Experts of a small language model.
Size: 12 layers, width 256, vocabulary 4096, 69.5M parameters.
Below are experts of layer 3 (counted from 0) of a mixture-of-experts language model. Rows are named router (the router's row for the expert), down (a neuron's output weights, with its number) and show model dimensions 64-95. Each number is 500 + 25 x the weight over its row's rms, rounded and kept within 0 to 999. Numbers have three digits each.
After each expert's rows: "comes before" lists some tokens at least twice as common just after its tokens as in all text. This comes from a sample of Wikipedia text that the model never trained on. Tokens count by the router's weight.

# expert 80
router:510511547480515510566481519508499477508517518538497517499500515495492521531492482503492510473474
down0:487503542524527506467516531493540507503471511501544500482488532473514481479547486498500483532470
down1:513466505471519512475518471535465482527525493506514498488478492512510526475501516467494511501530
down2:505490512519463498511481470518457522541493498479476467488491498486476507469555515516494555512470
down3:521513477520503501469489484514531528523522505466483502528541523485531497528514515539507510509470
down4:495501452499514482502492503503513506523510506477484480488499489440489541544491499525460496515495
down5:469481501492548537517475491504460480503482432522502482499481498467463493501509511476518520505511
down6:487460474510528500494531507475457464495507527497510555544492536503523471475477515478492483449499
down7:500527518509527473523470513529529505508499491485517491483526535485519504490458500485453493476530
down8:516500510511504527479512517469469500525480536507487490491531465496537504483485487459523528550490
down9:504533538465511507511489488507494522518487500570476482520486504472476505502495520511497488543542
down10:488496510509464536492479560490481515482542487511512489538537522530464496459550492508487518527488
down11:480527517521491494473501465503471476501493470475486485517472485506478488469514569525470506526554
down12:533496486493485452508556498526504535484489544483515526490454442538486502480502529518515530483511
down13:512479490509502497515429523525467472507478464469531493511541518514506540455495520491545458526509
down14:495504517494510489520547507473486471547486482501532470476491501492497538474538524442508476556482
down15:485471484500478490537491515462499470553530534492540478535515500498508529524556509462524504528496
down16:490503501474530519448505481538508509492506508472442509487529525515483518546499553517465487502511
down17:537490492470535521466503471477500504488518458508547515538459499495505467536476477512462464472533
down18:477454531509453486477475518486520518524442510508481508487457542497507520472517445515513486478487
down19:474508535476504489479547493490518474491481466492535504476493481480533495481522494494533545512499
down20:488470527477518498515531503510493520488468536521511515486523529523449505489501491530546467481474
down21:535510528528493498526480517498523476476500535510483518475470482486505554519506457541497431475515
down22:498503469541477499431513476487514513492456507484493494495452484486505489503538486507470485497476
down23:504495519508500488511503504508545535525504469478492462503482484474492508465481539511484529481495
down24:487521506502508488525542481494455456541458437526521479510492484498523514491532522479458499495497
down25:486543494512458501527513491516484534500475501500470510487503521529514500501492491539542466520464
down26:448546485515557500516487497526511499507515453528529463502485491502499463561527469499513485493490
down27:497496533503489508531533515490515507460507525489466505485491534497497525480512508529491512516501
comes before: " ", " \"", " —", " N", " L", " S"

# expert 93
router:481503489440529506472541519498466535490484500541512493511523531532503493504510457510501482498534
down0:500511514493503499518518506501462525515493456502527503558476521505467526461561499500503511504491
down1:465516525515491454533476445524476507467447463508498540503436471560529527486527523523507526546492
down2:440512506505498533466499509491511511444486456502531479506505496536495522472507524486504487480444
down3:542511478514532526505489514520521453489523486487470525503510517487542556494484461487510483481473
down4:451530474518517463474497470489511532533506479547518504500524473511523537520459469500537529529553
down5:523487488493464456499524561490471498476517503502502498496484556491493479524514500473521458500487
down6:506508531502547524532511514484465462480499492489495500499512482514491496505490455465525518456493
down7:527499517503432495481510499512550469507500535496550465515457526517524506496493518516521535492470
down8:481504495469547478491511504540528483509535489480483498524513521489515477466524478506469522478471
down9:498498483479460501527484477511553505517530464531502485517507512540485523452478518515488526477505
down10:489500471508494519539484454491491467458506503511504494518524526528544526541478505504488465515498
down11:511468484453504470472494479527518480466515469497488510491493467546549515487530486514522499506479
down12:449515468502480509491463462513480452530475489507517528521504550526512549492529484528494524529485
down13:511519492515465492510529482520506530487470513515534505535485480502477521478500476479477524511453
down14:533531504512473526500528452466516518504497485512456507520515492493497537486506466502518507488520
down15:498479483506501510506490481531551468508480516510471483489448495472494521464527487514479529499467
down16:485436495518486508486492518504470512516498495497505504523495545493484482495516465489473505464492
down17:523493510524522515505524501507538513462482514517459465518480489523518475483545507514520544479483
down18:511463490484515514482515530533500477479501498525468509497482484527495487444503529509483534487498
down19:471495505498523502511476454453447446515531507500504513495494502522477512524528512500466486497498
down20:490522507515482478475468495495489499526509520434536509475517475496528489478492498493490497502497
down21:524477481546499500481510484465498551512496498471486535487469480540481489460509525527502499449502
down22:532474465481501500486511480495531502506524529500523507505516512462469489539513541517533530503465
down23:465485525526470503497472518461484518504501500513477522471488510492494488509522464518511495494497
down24:522510478483523519501532491526505481482487465528517517449495459526506495465515494493494487480525
down25:497497493497473482495485544503500552464500504524490451487504497491471539506495508492463519505522
down26:509483461464535547500479473500510548439514491491505476539489464479497505427501543517483498471498
down27:478464506493546501449492507522488510492498507525494459472494560474472514536488477510482468544511
comes before: " |", " ", "–", ".", ",", " –;"

# expert 26
router:457449526480529504558486486500464505435469524519484491498509473457531509532503497504448462516484
down0:525507436527501477442520478498492495492480488486515514502489534499477492474482539504520504496531
down1:503503491489493510485513486488509579505545558492482534484505429539492540478472453532500499508529
down2:509527495486532510475523490535528498506468470474516512492449498473457552454509486496510492492512
down3:479514455495551499497486483506459490491503473526518468501501502500550500475444506473476498515482
down4:485530477496463497541480466459485520501539499513486500454489478505508473526520471475543502517531
down5:505490540522523468495503482554484525501527443464565492532478542454495510524472478555543520494513
down6:477509471547499501471497480498484489526522483549509513533458507503510513447470521522485486493506
down7:481503537517489491486506492511549491511495525541502490511505512493512462502467465488543512512493
down8:483517517496506496520503510505477491516485512527559545479532530511492527506523513487507490522469
down9:480501494559453499509479511520516534525497479477506510522481534466522532462497521515465517502474
down10:517537459514498497490522487465499513438510476482460473499538520511482479497452494498502498549494
down11:495502479519503472571495497542498552528494474545505557522512464478499508511496497525459479486488
down12:470476517518512499480565537515497509517514493503511509515508507488495478497546520501518477496525
down13:468452500485516508513504513489522491477505509500512461504474491500519490498510524516482527505476
down14:516512502481476471503496544470533549496486488498482536511496540462515513495505505476514528520497
down15:514429501503530520481496471475512523504496533471533519529522449534529518490504461539531487481491
down16:508504467494512503516513422507506505495486407461502519472483505492463511485544507542525523520542
down17:505466516527535468542502518465523497527543528511491501519508512533523507493510514510497513522490
down18:475479479480526489533513513540541498480474513513492493498525428514545506485503487472514514536533
down19:536484497508528544452509474512532478488522489533540459487498491527557491479488534479491487491490
down20:510487480488521513526501478483472475499477536508517472495486500499471497531492500453487489493505
down21:485501525505512531467515510492462496554509498485451489511481483502517500469509519551510553473509
down22:468473507501523471492499479525537493525545504522465479512522495485499528476494484477524533549499
down23:494515474476509502506457521512538505510517495452493526500533450533462479538458519452483510483508
down24:533512484522490494488489511484502492533477508502508502499496494527531476513521457524464505523516
down25:529526482499507540519507513522491503494491508489467492503464457539531498491499508557455481515452
down26:480464504512534517520540488526491500499491508517492517482494491488560496514456519492524479524502
down27:508505513506494525528471518506480541486474481517476507501524447534484504472474519563549504465486
comes before: " |", "ed", "ing", ":", " /", "s"

# expert 23
router:495500470492466456487515465496477530515566489490495485545515485464493483457517477496497512463462
down0:527511535494518515526511483503521478498540484534465489497467460525483509504567459463484512499555
down1:499500505465524525517498479514488480459511481573478486471479480522489490496507537474535479496518
down2:499527480511486526491516488489494499449519501512517517507511511529480519505487506536474507484496
down3:518472526545495530487424522478507469495457470555537481527566524535504478507478472498497504513489
down4:494574530476517469514564455535474521513515505512495477521488507471465520538525516498498492483493
down5:471492541513461481480503528552494487547478464511522476513478547489521499464504490468520502523500
down6:520483503552513486471531487503507484564457490495474491490412497535464504501485524510505516480491
down7:487522501487499475563501529521517524495482490516512455532527527528489503480532478514493500510531
down8:509510473519479539520469539488505478499508493459449509494563518473501502532484516501488471486493
down9:489467554475535481511471484493504510511482498506501525496494485504471471510485473528494474467521
down10:481484485537517495518430512511461489500500483529540529486492506485483488525461517475504521477470
down11:545452459506520461535466457512502472540486521520510466475494496487555484522528461513495488541484
down12:478514535476490482512557506513475512509523510473489510521523462523570482477528459474498461556461
down13:547479497497490501474480527479487529516515482507475495525531480490495515462462504502506508560493
down14:490513513498492498458496521509499467515475513507511542460488499514457477455497484493540501504522
down15:507525495491489498476501515477526503457469482483505462522493490495509479485521542489446521533488
down16:511463529490513512523453502500519502562484498470510472505516484537473495500522499511514508474502
down17:517481488521500481491503491470503493489505545539524491454515509513549449484500526512544564499487
down18:478514501504509492486539496497518486506507516517508460459468527476506505543511515503476493504488
down19:542505521512516479473500490532518441501467509496485468466489497526492429520523502501533499533505
down20:500487469510515497493541527464501494451495472469507492511445472520481492520512535501477516539491
down21:503514487484493497471492479499492503471512501496520504520512473472518504506472462523465502495505
down22:516516484463501476501520519498545552532464509508514488525518504489494498513526545512518480535549
down23:508513516484494505490484492545515526469530518519495553521513485530510504465495536497537470489523
down24:458496497514499499487478466492480477486513538497502461455498486510495493531520481480503494522541
down25:528502500493468519485512499506494523495497480464495503505516481508482442469510531484485557473488
down26:544535468533478501484491500499465477480492534501488496490472545514523528496520525531519481499471
down27:519496501490487496533519459510523463479503509473467490494493526523460500521520505530479532461505
comes before: " the", " a", " of", " years", "-year", " his"

# expert 48
router:508483507547479485502510477470483502491563475494514498530503474507535459502476495487462510521539
down0:505467462538461468503456501481505492559517517508480498479467514528505490493517460515523508475467
down1:478507504551477507517507503483528502526467463493584527447508494478527482453495482532488498476551
down2:460503493511466467495530468461469477516499531513524500481478479537477514467509483477527494502541
down3:500488538488470488496518521483495472498513456556518501521501512479527472502498474501445497531444
down4:516484491515494442540492494507494477530479516527467479523490471493545496513508513518491483545502
down5:470531484468481474497504453495527507518476475543511507480503485520476471490546485519473490491479
down6:511511484486464499465481485484501537520483511498547520499483464500487518459486498509513497542492
down7:544522459526493425514512496548515454492435499512496524465518499524512488489509479495504512477508
down8:556473520547517507507541509473469496485470524543501495508491508497486492542502476472495523478504
down9:504563493518517508510505506517504462494557501556482509504508480516540530512477525488511500499518
down10:492509497537536478476501530492535474474498509520507549501535539542501433501475478500466514473470
down11:477481497499468528499512480551524508498537487471499513542523494486476522484538506537506467460510
down12:525493499485528509481539488513459506483477550450449521545521495510531505475525486466483487507500
down13:502504508528491520524446468536525472524477469494522510514534505512499511525506486497529476509504
down14:491488494515479492487532504518485476514485472455482514498507495477493519521494485478551447483465
down15:455490514490533513513486509499516482543500487460537517535546508497504500472507472475487514460520
down16:474458522514510510490546477489485490524480505502527528459475507482548495498510513525531491508534
down17:513505449455503520467494532500483485458532492554489531502521482474554475510525503504456557474507
down18:477496511545507524442548506479485469515541511495490477524478465502532489511506520506478518506521
down19:518440476511498483511523514495506515457485493527479492526517498498472487494529499540455511477480
down20:505516466502528544519473469518477502441554500511521493505510494516491504476458486476480507511523
down21:504499535498527515462495485452540463521481476503527522458521486506527484536469521479479518520477
down22:452511524502490465468482507489503491492500482457536483482542455496510528514503468503539457467500
down23:538512520482453519499528555475499475503515490480467532501491512516525521482458526475513503511520
down24:473509455485483505525486517515513524538507504522514530537513512469507474475485502512480511515509
down25:464529483558490497507452464520572525500507491467465474514546553481474501472540486464541449483486
down26:469455529475499515445482478467465503490497539511493455504502465512477488455513450503527496461515
down27:495490501537517508516543501539522521519490506495548543515481482528510509507474525484495467537502
comes before: ",", " of", " and", ".", " in", "\n"

# expert 95
router:516488504498526482451542507490529501513439499493471526495476508505458508492497494523494479469475
down0:546497449471509540523469490509496528524520469459525502515485474471452493464476557510475517494505
down1:517472502528501456539479478517514508517521555482501478461495458503504459488531500477477501527517
down2:502513479494494544534441493533511510476487463486514521491489494443523489486536481503499558514498
down3:462485480530518495554431523502518503509493519522481515477481539477452445478461497486536493504497
down4:516510513489508503500510475486469494498532478473482471517500490519510467504511507562509553561476
down5:482493503513485498500465526503473471502506505509462490508473481487484475505480526467505471450529
down6:453529483482489505513489522456449547470528500512504499527513495496522487538450480499513531461525
down7:558474508480510491507530491537510484501455496521473504497498446480532499500517468473479488514473
down8:524512480506538533483494483539464483489490534493506466523471489491527514555509485537498509474515
down9:494510529503566485481498501474521481505513496521460498529510469491510478496530468481517495488479
down10:515498469506504546524523495500471506493504512506505519506468538475521502458507472538532498480487
down11:456480519516508504481509511545475473500525531516493434475472520503464520527461490500513489500474
down12:511510499519507494515514476546487550545500443463469481498509474454511527538451544494473518512493
down13:526519487529479465514518509492518499485529475469531544506515532515474486456510513483493489534515
down14:485499511459500510514510487526530481447479519513525513529488512495500498543537523471501516511483
down15:503498489487504493480508537469518544519522508508514522525451549513533493500528528503526484472455
down16:497477506506442487504494504513480494518490564512504495481487504516476509511531496501508543510468
down17:493479526504520530491506507514513477474530536508516509536497502541532480498497512561524492521489
down18:513489508471493480559534477473515430494486509473477486491521493473471531465494552529464502500485
down19:513463455496514487537556512494512493480531459515501470495499559492519507529508479504528524520518
down20:548523501512538501532495488495504503472507497477508490490520502470495500532530542521472499467497
down21:476478506515494466489507510491515542480501506501536465525482494517548457499469505535503466528458
down22:499522501517518512519524518472522490447546511520491540497477485505484521517497477465491508436507
down23:489454468514489495529486497495477514481513478506481490463510510505477532507483519537488507503469
down24:477523525417496531471474532490558491533542527468474498458460511513432507462503492476531499464503
down25:469559502518539480544478497527513463445507489495494475471483498528483477506517491484465490497491
down26:513488519532533494527454482480490489475523485486478524475511510492511495496490507518469509501493
down27:519505521540505514496457530471531474477537437468492543523523479500459515517484524485486509518499
comes before: "==", " The", "The", "===", " He", " In"

# expert 83
router:462510494455535462553474479491555470437517498526494527514508488462520476515518468539493489523489
down0:477512475504574499539507513532518470523479523480497478494490485529473499495507514471524484452528
down1:497524503496509514498531527544520492499485505479517474520536529499507502458482467492510467520489
down2:506509500482499499428529479506490510482557471507499443491470509463538528488490520477498517460517
down3:512497502467531522510492481519476491511500460474501489501491574484494491529528457526493502495500
down4:480469467494463513557478490496501479495500466498472551469512504459489505513477507500488471469507
down5:507502471506486480531539498509500482542479540481504498492517487497503525546490496511468494513492
down6:512505547520560487517494518556471475502509488488519455496433518485537486492540530504465482501508
down7:545484459516492472508478494517536486491516441434496514517538489488509458549497510556473480509486
down8:489473505494518500455510486515483476524479544575491517538537457511518507490516478538517506542453
down9:496499540495479530486489489489514516511541520554521482485479501464490504495525487473474499448499
down10:521521477485451507546496495513516482508514523529543464510520507498444504508507502540489508484532
down11:531523544495499499540513431519488499446469528477512516517502453492536513533498519477465488538493
down12:559542495511489525515523495507497508493503510483504517486459473523468495522524491495482534525533
down13:511471517503483471521462499468494497550520540492501518474509491475502498490441521483513516520499
down14:474529454525529511472500456493538554535475538503457536497488504506543500517551473453493544475501
down15:496527485532506500468517537542515536483501483475491491508508502516480469507518522453495500489502
down16:461483512479522533514484507499496498498507526509498498489496474469511542499452504484479527530514
down17:449527500506510491520547518520557514492527510497464532492557516533473500500498496497495497475473
down18:512519478503527505480483508512544467514477497504507523469530510515467460498481489511497452487498
down19:473511491505502489540535523544463486481556506510501494516461463500470518492481498497516503514494
down20:528541536445515528497494523504444510527484512495533491507504476471489487493531487468484509480500
down21:508505516475518510546518518450494510455521540515496505483519515492496529470477483516521554519495
down22:489496483452487532523504512478518520456487483474531506501500448494507471472459494478517523502509
down23:454461513467540490528516511481509471468496478466548524500488502488483503507447515514498454528537
down24:479493481498521457534493431480506477499503535486479485487507504504478501459535516490477551522496
down25:514554487502520507460500512478500521469496550513513507517482543460531511480476513479497522525436
down26:542527494480518477508494443493493496494532495487482493464469477500489490505518511497490502536519
down27:495487505544509484524522508438478517493494489490529462496480511521518476498476509511495515508490
comes before: "|", " ", " Total", "|---|---|---|---", "|---|---|---|---|---|\n", "|---|---|---|---|---|---|\n"

# expert 68
router:451500479507464489493476515539484488500489545494518525472505479502485488488496513497518506527519
down0:483510516523506463507467524519532511513504545480488474498487527518481492476490506449495528464513
down1:528501496511501531483454474479464509463520448541519489499532462505460507454468520479476476502465
down2:527469486502508508479480494508500533453490463494501506498512483502517524513502557530515529514486
down3:491513466483506529475466540548481504497534534498522511537480522496505472479496484527501507504526
down4:484493502502522524521537530525500477480511484536489513460510509515485492487512488483516435538522
down5:499486520437500507524485533466462535499496460519499538520522547452502545515515513532496506511533
down6:484542510501540518539473476497485509475524476484454475506501474513525502461482515478452492530511
down7:514448486495518502511478501547509502427465472479487476519486503495495483528474465515481524508521
down8:474518491474493494535506505548478536506492518466510515536503477454511483513482507499482448507501
down9:511500469557503527457513495513475516501495506493526445460496469500479489522497519497486513492489
down10:518530511476517496529498523482536520490484452496535509489483491449498515529480469535486467528491
down11:501508508514524540506497479486470482525519523475466559485476481498531489535522533453483447497460
down12:519525515520481492495528480543516479503534491519559528504515510490476540526554497552518478496498
down13:471513528542462456480463506483521509486528530545510544456492457540494500500515513526492569522477
down14:539478477490501444529492479526517500517475523470533503490479543525508548496506448503525527498485
down15:499500499535514482454512481474493520527477519547466496527514491486454472519470515514457495487479
down16:517493471498502456509501522494482517488495512487490516493466532544501517510491541513477497439462
down17:529500459464493515511492466515551504494484533505467498486480522542527495525467508497486516500508
down18:465498506516506513507499542486560486448527524494506466496564504510528520553476460495493465475466
down19:497510497490500496510514480466498477473492459512471545539441504488497496508517510521517524510511
down20:517482469495528511532512506516504518513514501476488503499527464499514502507527463450535517482533
down21:500516534510465472554507530510491501498530489549518481514488491507505508506527468502507507450509
down22:494477514507487536499478549495506490517488533492518557493491500516499506528477513496489517509515
down23:465482522500549488486461507507540469463462477486489548471536521483492497531473482472489521530485
down24:493517550566524498472514506501505482495519499491444524490527518482476455467500543493499532518504
down25:493470440520502509539512514476547452473454500462497486516462488514512501515481507485460501483500
down26:521472489501418466506504536535511477500499509491473473483509465510497516475494525504522497487487
down27:533472502509498485497502505434480505484544539494477457481496501513521495505527512500488499492516
comes before: ",", " of", " and", " (", "\n", " in"

# expert 10
router:459480474501533525521474536487537482482522465497504520534515480470527516455497479470523486485459
down0:518493503494494551521485450494470479495535510465486481502525477500506511535463512543527529489467
down1:491491552503514488548467504533468496531470487483482455515500491524462464492528497551477535495501
down2:530501491499499473485493477498550486510467497480497522499527488492482502451472536542503498486532
down3:495482470453501509526552473473504505481472509457512484524494467486554519532500504479482537541507
down4:527436500522513484526526509515484543488493502490480519524486465486498498491555496540497495483518
down5:485469491478502530511506451480522476519508477478484464494514540456497498478474480513497531461501
down6:514507496496511510516514489527481494485476502469505551544504485505441546480557502535503467476489
down7:537497536483574475511508489526486502495554472505526489500539493478502541447564491496492499497499
down8:510518480479545510519504496478473498493536508491489480500498495485484487478503512503485474486498
down9:545474522518464492517472490468524526504498500512535517481523475478504470499493493490503569505547
down10:520467467492531463538465535496557482549512448523468493508515528484472507498475449478481530501510
down11:512481457502512521524505484525500486493509512507483524514517496550454525525503514505514518509490
down12:543497474539492494495519501497528481538464428449490461467482494533527493494492515495492524536500
down13:461463529528506522454523464467494538476480525513490498487506519496494488492524488497517519489540
down14:484497515516516507522515510532484501474514514512516493504550472520537506511525523477475463497443
down15:503501559505479476471519507456476526522483481493505513478496504504498437524425507453475496490498
down16:481497556484509518508538478514535530502506521498504563450535493496510532495567495471497487504506
down17:536477485512469475472504461503521506484489484512542454511545569471438511513521522476486473522535
down18:496534470528494502488488444541499484525503469500511469521477505476451497429522502514498500472446
down19:478495535503513483511508501510539473468534507488489463497512477523488496509544483514515501517487
down20:520500478525510495496515480512460518547527564495517484483499504522526481508486511477501509519448
down21:469531461496503453467490486491515493504527507474463503519477510514513528524524528499490479502492
down22:503497492481467495486525470532487532520467499489499472514506499475560493521531497535529447448518
down23:516555488488489490513506533459460470483530540491502491472497460511481516542470468492514466515489
down24:492488500500526525490460549508474512528475518459553515473482512495467504505471483536538486516513
down25:506519437474547507468478495539491489483493548525531492498540542517508472473500541478499453498484
down26:487462474512543497465523533493493476539500494543500497526527473511552512484478549515470473536498
down27:474507489512479513483486488501486475513472528498508484462466517474537512495503521461469489478489
comes before: " the", " a", " his", " its", " birth", " S"

# expert 28
router:496496526544513525465486544543483472525461492497498503442484525488520477509513529532502493499438
down0:525487504500491512508501530481442518482462507485484470489472506451508521525492522493529512521492
down1:496482480478454493473510534528524515494479534511500497490500498531528563502482525544505482508512
down2:515470505518520528432522540506489508517466503497506486485511491523498493509507501510507520481534
down3:480480519525521481488480527534498468507455553513504535536490520521479523467562482504517537505498
down4:475457504461522526532520543469449515544524512488525513540506491534497498505467507474524468522521
down5:486461482517483529523494540462505501498453506454471512500505523490459475501505538491503529475506
down6:488521518455503482496489487481481447505496468507515516522478524472462528528505497520464458476458
down7:463494507506481460474504528484555490502492540484526532503497499491528486482503458471518460497452
down8:514484535536491496458500506479530498468537458469492460481528545482547493485494481483512572493481
down9:484498500507468526553419483477529503520504492549518505489490495474538474521514483502527446486500
down10:512499533504519469532484465526541519495468527491511490487491495475544522498497492473492495493541
down11:497495551485513478538497530492507505484521474516500511515475499501497502494505478542503520536508
down12:507466492504531495476477498511485527455520442497514483481441520506556530518455483484533451485496
down13:517515483472510494513534473496479537467518543506518522502495499455465483490461511469497483508479
down14:530478493507518467465510521477494452493481495507454531470535513479511503531470509535507484467544
down15:518522449498540509499501439538472474510531461505498505489502484471507470454518493475505481520505
down16:540524466459492518511467516556517488449498458498527504494498489490441479501502468424518531532514
down17:494504464479506433477475510501509451534485512544531550473497469507510471519473539507508517443491
down18:500509525503496495495474449441474513476520518494507543479486466490513489513533522478513517489451
down19:474442502530478510531464506493520507489508497512487490505550500507500475498539478471496536539478
down20:546473487493485549502506459478473498479477493489513520512528504510520526533547485505506489451506
down21:505488503501468495518497511526498496517475510470492514508533513516450509460494460527567501516515
down22:547507527493516519500483514470507494473513492497519530550486500517539544517569487503530518571510
down23:487456513499520449500546526521525444507510485555458513482508462488468517502529519511505485452524
down24:519491563548517503506506530507480483497505513513535511500506530498498493465495518485535454488528
down25:518476448469471468520507527461512501451520509436516464496473523519537529518498521499476495486496
down26:470485504486503523504486534480506460491473527487498521505477505482467482487497450530487483505495
down27:491534486512491465513510497488492510534461463461466563515496504480480460489493538513488510504491
comes before: "1", "0", "19", "20", "2", "18"

# expert 21
router:497472518488521496459484500477495481529448484492477518484517518524555522501487474481455540437483
down0:509472482500505488506476543484517507521522507525521509463483520486483516505533486503510512467510
down1:530548533514516505498467491484455458489527551482481519521480502516436462517530499549503492504530
down2:494500461531475479453495520466475509483509469514531484500470548427477524488504490518514498509493
down3:520491533486502530461443490528497508501504513519505500492500490539512486462465491542506491496525
down4:543480515512483513509496549503508503497448513486516501516508490536494506489437490503470496491499
down5:481472518507516494514490552525539486495502526530490528495503511494484489504459535503513500490529
down6:522500536456498487477508495482485490499513492492479515446495436485491474517492507517487522502495
down7:509480484480503520498506498504518493503511519473456559518436505485472472473488503550492534475478
down8:505455526541455540508483489530540484529513486515472489530519528499451482537509496543519513486500
down9:488545501505519495514489529499505456473515500491520502497496494502456535563507510502448478536535
down10:544524494493466523505489483492510509514485481471479483490487481570510513449504508517482525539495
down11:523494469488518503531553507511516497473520515497475517501486506540495497516467457526486507468467
down12:471505484502487483525505501472473533509488514496526483501470479488484477494535513532473508514534
down13:496501504489495506485512506470488477513518519529534469476455532518527509516491500550517544508463
down14:466502501510469511498524486489464488462467539521487506462490500494481467457545481518468525540505
down15:517477520508506489510499452520542521547504492474534472528490501521475490502494504494478519506505
down16:515533489519475495505550520516490491505553483507543496492460475475488492535531529469465494461539
down17:491515472494481479511501522491460456471502501522472451508489519558508532509546522490512531560532
down18:468501547539483490477500469497475501540519519491484490496455533512524494488510522552509494473435
down19:525523457499532468507504529500502495417519543461507536527460485487520503481544512501499468518477
down20:532472483501495469485516499472506502489456506421488522485533490488488465489487497493514510468489
down21:482523514491518507539476529536433471553496461536513477486436501489509509522565501512521470514500
down22:480495493504519512493492502496466517480502503535485466538509540483474495516502514494501483518474
down23:529501466504486493515442523513513464506508518458520488487517526529497480450495496498497534444521
down24:505484507464500490513489476476504477516498475513502515453478473487482519487497525492496537453462
down25:523511472509471517467477493477576511537485495519488482504487479522484506498516493492470495479477
down26:504511482496474527480500462534474504486513511502481560486486472516545526552507496528492514517528
down27:508493517472526515531469523563520537529498517511493528472519483487529514526525524494502511492483
comes before: " ", " UTC", " \"", "00", " The", " D"

# expert 69
router:498525493481512475493517519487515555472515502493542531476535528471522505508493457465473526479547
down0:532494500513484539539525486529506475510510494471524489519507480515532494515502503474537513519519
down1:541446471473502536524469475468537463493526511481517498503516520475495545561525499498489491493472
down2:479517486484481487551460513521511505550535478497510482522486479500493472513523492484495475504481
down3:462508473541549492543511512489557502470526539464456506423526553498513535465519533501511472470522
down4:478503495489488446488526495509532515485485460502484505498492550487503499471504495493479538497487
down5:489538470489487490558464478485511519487523484529461495490477466504512482476515492531525492552488
down6:466479497516503483549504468509558495537478507531479508510505506535464540536478527579500530477489
down7:516522475507538517449489556498528491480471467504452513521535527498523533529484495496501452514471
down8:507517494527523529493509519489515516522519492488476547524520549468521477495544494513516517543498
down9:513503491449499504549510515454467521519500500560531499436492537506508508488476508526457509524486
down10:488555503484491527534472531499468482509473506510539492500522489497522516464478468470516490460503
down11:512523516535526449532519519526563490531532468542479498493489485473526480529481479474489492501477
down12:478488497519523474537517484531502518488508506480519524496522518482517494514505501504524483503457
down13:539490535511522494499499541515497488558520498440475535488506470495482498535520503520478496480519
down14:509479455538519497519516504478494511497543537495484499506470499516505522491500494552505511515511
down15:520523475494481507517501501477522516518497525558501493532471541535486490527508466530500472505525
down16:487535476510501502489522503471527513485468484486546489490522481500508500470501519533451498521523
down17:521464515506523473525507505506491499495467515486426509507488465499497483487487510483468512516499
down18:509493495525501505497518483515474492563495503508479515462497533485491476502511503518507490503493
down19:488529505456498498454501502517432558456493493479502518505450488578491505534461463507523477501507
down20:478492487469500520489536499438541555525518536511538508490479512472441482492474515482471510455496
down21:482490528459488479526513497481546532501530508507503508501515484507480436435491498490516521496507
down22:455497482510498503520504504505542499526540491523502476550473489485484478545477534511499512478487
down23:453479506546470505547500471511504520486553507492531489481535503483496473490520527522488501545540
down24:499483498520469483503481500497501499471455522490535489456519486504452472543516495547520515437538
down25:506506504526519479523503482487488484500492507459477518459514472506528487498552520474436505493516
down26:519455493495492494503516482492541526497501504549485507480532476486488468471513486483499503521465
down27:506521462513533501475480520489466503519544510499515505541477497484520480523463489493543470472488
comes before: "-", "|", "=", "==", "===", "S"